{"n_layer": 11, "moe_layers": [1, 2, 3, 4, 5, 6, 7, 8, 9, 10], "routed_scale": 2.0, "balance_loss": 0.00316, "lr_router": 0.00112, "n_kv_head": 1, "norm": "rmsnorm", "warmup_steps": 200, "decay_fraction": 1.0, "final_lr_fraction": 0.0, "doc_mask": false, "train_tokens": 307100000}
Below are experts of layer 6 (counted from 0) of a mixture-of-experts language model. Rows are named gate (a neuron's input weights, with its number), up (a neuron's input weights, with its number), down (a neuron's output weights, with its number) and show model dimensions 0-191. Each number is 500 + 40 x the weight over its row's rms, rounded and kept within 0 to 999. Numbers have three digits each.
Before each expert's rows: a language model's description of what the expert responds to; "raises" lists some tokens whose logits its average output raises strongly, later layers aside. This comes from a sample of Wikipedia text that the model never trained on.

# expert 17
Description: Last digit of years and year ranges, especially in season spans and career tables, e.g. 2017–18, 1939–40, 2004–2018.
raises: " and", ",", "\n", ";", ":", " |"
gate2:529496461533536487482464498508429444439489521478507482510524456513543506482503478542538480499428476481516502521533509520471532459541382498565510638499520541497582464411498548510484509482504488537538500497437569456462500483464479486502537453611486537435477436552506527516492478460502531504495543483453538498527528528498527513469489506463560492539567436499478497538522513533502539555459447524476464455468508498518439504405504515432516534450550502585505578488448491532566530509529429498422530484488442458567448487584561497520482483463529518473484487535455511516531483426554471596
up2:492468449460452522532514470571507427588441553527492467448452424492542481566542484490482524512472445472532465452468477472496482547442621491528467551490510521535583566509426474493534504499531471529546495499495439487536515509480488502528482551504490492486514462493479537510428538626463492498461446524456513472487519476463523502510486497445471516426545547484493504498528529529528483495491504429485504531504561516485534492467461497497485463564534464490465494463566522442411497542462500486537517441518479542455486517479524560408497489550437568483486606509509382505436555588475527475
down2:449498525473457438511541551509559508508546494545555543446501551582547480517514491459489552490475408483456509494475471536496520576464496510488437518538538558525449493406551463492498528473488565518449464541520481535524507585532575586532519508589443412521548563417550448468526518530581537518437508496469536473537486478529511498480518524538482468539495480547569484523448490492584468509519511481503503538473502533407549545481485506457515504554507516462439529528448539480460474568453481541521486454502449453507524566489543452449506517512503452506533556508595477590493522487515502521

# expert 41
Description: Negations, modals and verbs in narrative or quoted prose, such as not, never, cannot, couldn't, you, know, want.
raises: ")", ".", "\n", ",", ").", "),"
gate0:526496528456468499577499490461515583518440472500481513414436491515528537460565521432488558502530446486524502464444478458552571489541475564419490571502481520511605456513482548494530559511498505477475495525460432470449494550488539468477517469544497535384441508487540541487537530502542540537493490529525514513571457504526464486522523542498510441581507471460552541485535511495477471496471564554445552495486574498559463425458514589415497484460504416447468539485493472466452524490505462512502472514427508470503502434513533506546458513458481487531489551413437430531516533520525514542
up0:442519497598432504498496535491530539499523421447584512428484413535497449499511469408517475526533552523504445472457508539484449427498528471413532536501475560501519523489520520524547523483542524518492538471487497531453573506512492521549534534535558477527525502463612487506515437510467554516507487477554564464534581583435493571528469491415487483586481501553463509535510475541505536491475501560445505539558492501520517497516465437453460495491544418541463479510423552530543508481497506510469536559485551478469435501521443560519445539506484463474521408497526459486522452489486540527
down0:505493576497549454492571479452556453489487572437470534520463385413429495478489518507463531508443547492537493534525553538453582482458456511477495457502461473570480464509598522501403541433532529442484512542483542550522482541513457543561578506493487505568526481428561533484454527491502448510501562456489498494447509569490457452436525537487513531420469514483499454548479528501475492539476520453509452487467513547502547531506474468542532566466470497444483535481476488494545485546538467491433506501539455439537547519519495498456442518513470467403456497494571495466478575526501458530

# expert 52
Description: Pipe separators in table header rows after column names like Result, Ref., Location, plus section heading markers such as ==.
raises: "\n", " of", " ", " –", " —", ":"
gate0:499433483524607490536506552562496601452499546503523519482482463541480494528547431434520470494492495540514478447554407494545530566512537508456470553510457501517527443506455462523426481483518499426448433514514439499506547516550504532523578499515477489496418535493534473498481559537572563537508489516482515494467494565530439460473542493511549476545488470492546544510506536497502453447419472565482502488519514486489510455482590533453533492485496397449440495579470459474508448464437457485537571498495462470443485476515436540465417516516440563517523539434452464475486538517527470512
up0:527536554517499493471499604500516511560523497441550496518508483556504416457566493536491512521523523453454477495438432521529490482531524418470458473537412588579541453490446448468498462510539542489523510533545487507469528528523481565519550489516521544487495479473499500517491526499500539545466519432471442458542542489522559607477525463492504488485489535527439479464510484511537535522465537485412504515550424439524565453496508470533497494534557382464455467587548418435529500509490496521481463490450542468446428488504474543513514453463471466524543398450463476468513460527540551488
down0:469598462529515511420470474515504469466453553510530488444527459442459468470484501489448505463457466522554543474495489429382531545558447544532553435517482454514540451491597437572504563503483491512583542555511521461551474585526490449459506486515572518466474538475532585490459488500454520520495516521487496434459454481457464453478513501490548411457465570589479441547484540489478482453487531519455452454494532535533546512464515471501503511464536474452562513430509514542509466575466534544491493495522480486528487473426521556520517532544506487513527485593459488489553491478522456535

# expert 23
Description: Conjunctions and relative pronouns opening a clause after a comma or period, such as that, which, but, however, because.
raises: " the", " it", " he", " they", ",", " a"
gate1:548443531425484499438444496471552504478501525475523469501498495492554459488516494486461445503555520472430552550496530579521469504466526534467455529499493507498493477472545504566497489544476385545540475408511513405505485456521469455474472474474417544518526496548524423509485488483466529422445524469584515516475533437449516519497485530509488459456510497469446567507478488531514464479528494490515432430525541455530451478504542521433485444461439488496427471490450571455473499527455515549519563485513505585545570498562501455503440590486530478533431517515528481543408472483445556453
up1:536484458480535446439477509452505523478542532438450459504453475524488456441540474497471472446582526469487490498456558571613480522513546501487522484556565502533515464535585565546500515510532420606576519464530553525523538507551478480511484485484486518450433515524483448486574488535461467484469491538509511459504494393427485492468557509524533542537497538479494544514452562515538536521518463474546481492548448474519478559577509553493475568512489483539455493504499517539493494536472518496533569443558566520477444499492487464525435581461402539538464510531551513462522482549560540460
down1:503480496548495498573482485446466478461559533474468464524477491465505455547502458471560586418477508470485473529522510428544556487524530498500532470495451463438528452497441444535506475512489560457538477481517432518479512489506515503457500580523499463452452581538491523499436517499524520464511480508479524436570589498472533487445388541522405546561484450532448533550547490458511502500464446510541508501460485477494489478493509506506535454545523422417524529468501528533478576539482427493588445454485502504460495470434495561533445492486434531439525477476506578495441574518557420508

# expert 33
Description: Compass directions after distances, as in 28 km northeast of, the preposition in after located or born, and inch marks.
raises: " the", " ", " of", "\n", " by", " and"
gate3:484555542558516485505460516504484484519540459431434458476484482503471488581507519520519472530543478509600489445493613472459496557553479543527541445568470492526477522445507419522521481449543528436415501484515525488542544513513491542478532474511456541457512457544579505491487485488500455493446562474459555534495503535560486515541514471519521622554502496491429453494540504498461530484520529504546524463413534479477443465550485510597557538528502515511535461498446531526461473495608531470552537467469441496567513478494491498522463517439414499559544487399536459488556511500501498488
up3:503448527508490530500505473523506530551530460503519526456515535531454471525602513454457508464490498531510492519489519564459488447502513523498458570525501473533499555506533546459442473527537479513464532482536568463536504514494507429493447442476552405541496548542499563494515440526594522515534514540467499503612493434459486514476559592478463521435492467511534427475546462501414435557518477455519492522498495460474531534549486493460482510483483420471477461493465575487545476561491482520568552381515581515439535522503481576518589493565491467460501450514540480559529498545530458464
down3:546535469455460492525419508469564458506524529563452551523559504537563604451472423475462507501532478523470559509528502474488482525454461525445528487523503447468476591547498504495504508532569418518483516495505532544555447558480483545511508394514565630507508503527512449546504504497556486490474547448495581532460504469474501555481509489565498518474530418498506475550457439544515502467530482409513491472472544462551523501447471472509590487524513509427533520512502422513483485527485468441387456516496505573514499505511420453533486485502474516515501490469534444569466516530494521495

# expert 12
Description: Forms of be after modals or to (be, been, was), plus "be" word-starts, coordinate E, and nouns like ship, car, land.
raises: " in", " of", " from", ",", " by", " at"
gate0:462518472522531464533452577549495580486480510507463408443428517462509530560586510461544510475492526518501484492495511505526472521492459507402474527482449493545572399497491476505457494472535511474496447497526465492499554528562531479443510481585466512480496471463521526497478489565566536491478483529570535487465493552525436520542514474487433493479581424489551473473460525514469539463452456490453486556547571467492518460463508545493523497460520457391469477504493574414470497464445387512534567464514524447514436521508422537414484512462513550509503537555482486506535492483449519506
up0:497489497539456522522487541466496488553461488470545500424524448525505407488534496510436522486569525497429419522432507580435420386494506463494482493442502537553516481509481511498516453498525488495514502473599501509481530468545452573489525463560543496489511491477529504476511524540453535548492475494580554493524597495482560505524509460457508527569405542580491491566520489485547470529506464529487501432494510450536545480507461473533443481552519474447438486534468485478545490513443561511524514535523508508533436489515491526475491485484422391497432465515497418444580507532463565511
down0:540540523535523523464514508501474499477463533493541516450515478466490451511410444526515540486439405485474476509506537544500528527566425520459517449533466533448510504517546495530418525422501567518541468480484491538518432507483519516485578512530534509527482513479588582537520502461508432533505526559417564491499470484493470504456542500497593495511516434557540519537467481465525384534473552472578437504436455502557513537476541508535489506507500537477472524474505474595482499630534539457471536494519471511546471551468560459477452517552458450440481476509531421469559522518502505473

# expert 59
Description: Dash starting each key-value line in infoboxes, plus separators like colon, bullet, slash, e.g. - Country:, - Tonnage:.
raises: " Title", " Other", " Country", " Official", " Out", " Status"
gate1:471511559470493508444472523492526476526509457440598456488453462515529531477559508440417487446534549493417543497485470556565466548552510571543515575514502505494469524489539496567497526473488478481533501467485503447495496479478504448525467469527468596545502482496483462476548451483484413497496452463440462481481477510491493560561426490500542514401486449514515476507467462510547437520525514516576390506494472496530446484532489506557434493571475452514526477467532502519526478524491525527522488583481477617556563413498490443508454534500576479513502511441489530580515521563456517476
up1:507471491492509474485526486418542510502525521444498433514496515468499510499500501427466508487453546541486473511484554562632510545495549568530537498498578462555463504504522558546471557520539530628466536523557507482484526501483507538458547454539505574525481431485518475523518466431484458523484543521544541474521462468432540490487443396425549466452515538484534490442521515468602554515449474490493520451498449414469458585563459489561450529526455483487492534525506477526511492485452508532497564559491490531479514527521552503474524557420466493517514498501494577485516432559535499541
down1:508537524505486532517523499522534447528502558544481433471485469522442468497511492546552566494401479481433490465494508501542511477476472508450475470493501474482514506526530500506538498496593545499510535575512537381558490478590534473526544492508594488511494493506497451486475528500470399470465566534532532497527476481464461548514457556431508495536477495487472592517494531389475501513536539479513404460467469506449544503534481545504472485530534472521487466548533576548560594463453411443603535518475514459532571441454481457448528446486486487466500525539522470526461537527499473452

# expert 50
Description: Individual digits within multi-digit numbers such as scores, years, ISBNs and measurements, plus spelled numbers like six, twelve, nine.
raises: ".", "0", "1", "2", "8", "3"
gate0:440483461506476483502469504511432522473505528482437442468481573518500569484558479385493505448506484439493570491417484501599478480479523479414442494533528466510577528475498476460537508466451535472528496493501453439495482509542519508458519475497474537492542433511527473456559526581568502534476476512532591514499477459554483452512496533546530558465500501473490530544562586464504465503474531474456452523530560467506517483478540527470460526449499449405452564481492459477427592539507468532535513524470540540487524498533483524504441512515501565550453555510374459510542503531522551467
up0:484459549494528505445527494520522479540486525435573547450542453527528474432545463480475523533523489499468510461359536559507458465478520419403494448504430587559578483466535486462515462458537517470550465483541493531511549539547447481511537491494560486453504467441475484517495519486460545588501474490505547492538533499454549557447492421445474544535389520490467570493523489500502497496500482449450506526519460503525535500531485493478460489516486432469405491504478483544522500576478533513490465551524496500490474506548467578543502476557418446472445515508463420513480436536456525484
down0:542497517510589533480472432530494476511473587525500497504512515497444451478458519486453466510467477490586557473464511517461456534514527514592483455494477482527521465464575459504511526454498502456510498519472569538492372451401513447558513539476478499506591504512513520506530484454458455528529566502527555515436495516427470425521528472448459525440452529483472503519498508434413467493413527472485525466451514425503481544518530504564407514525513484478511483497469551494494445475485445458456538473495432408511526470496480594414511486512431521456531526531482532453520477467493543513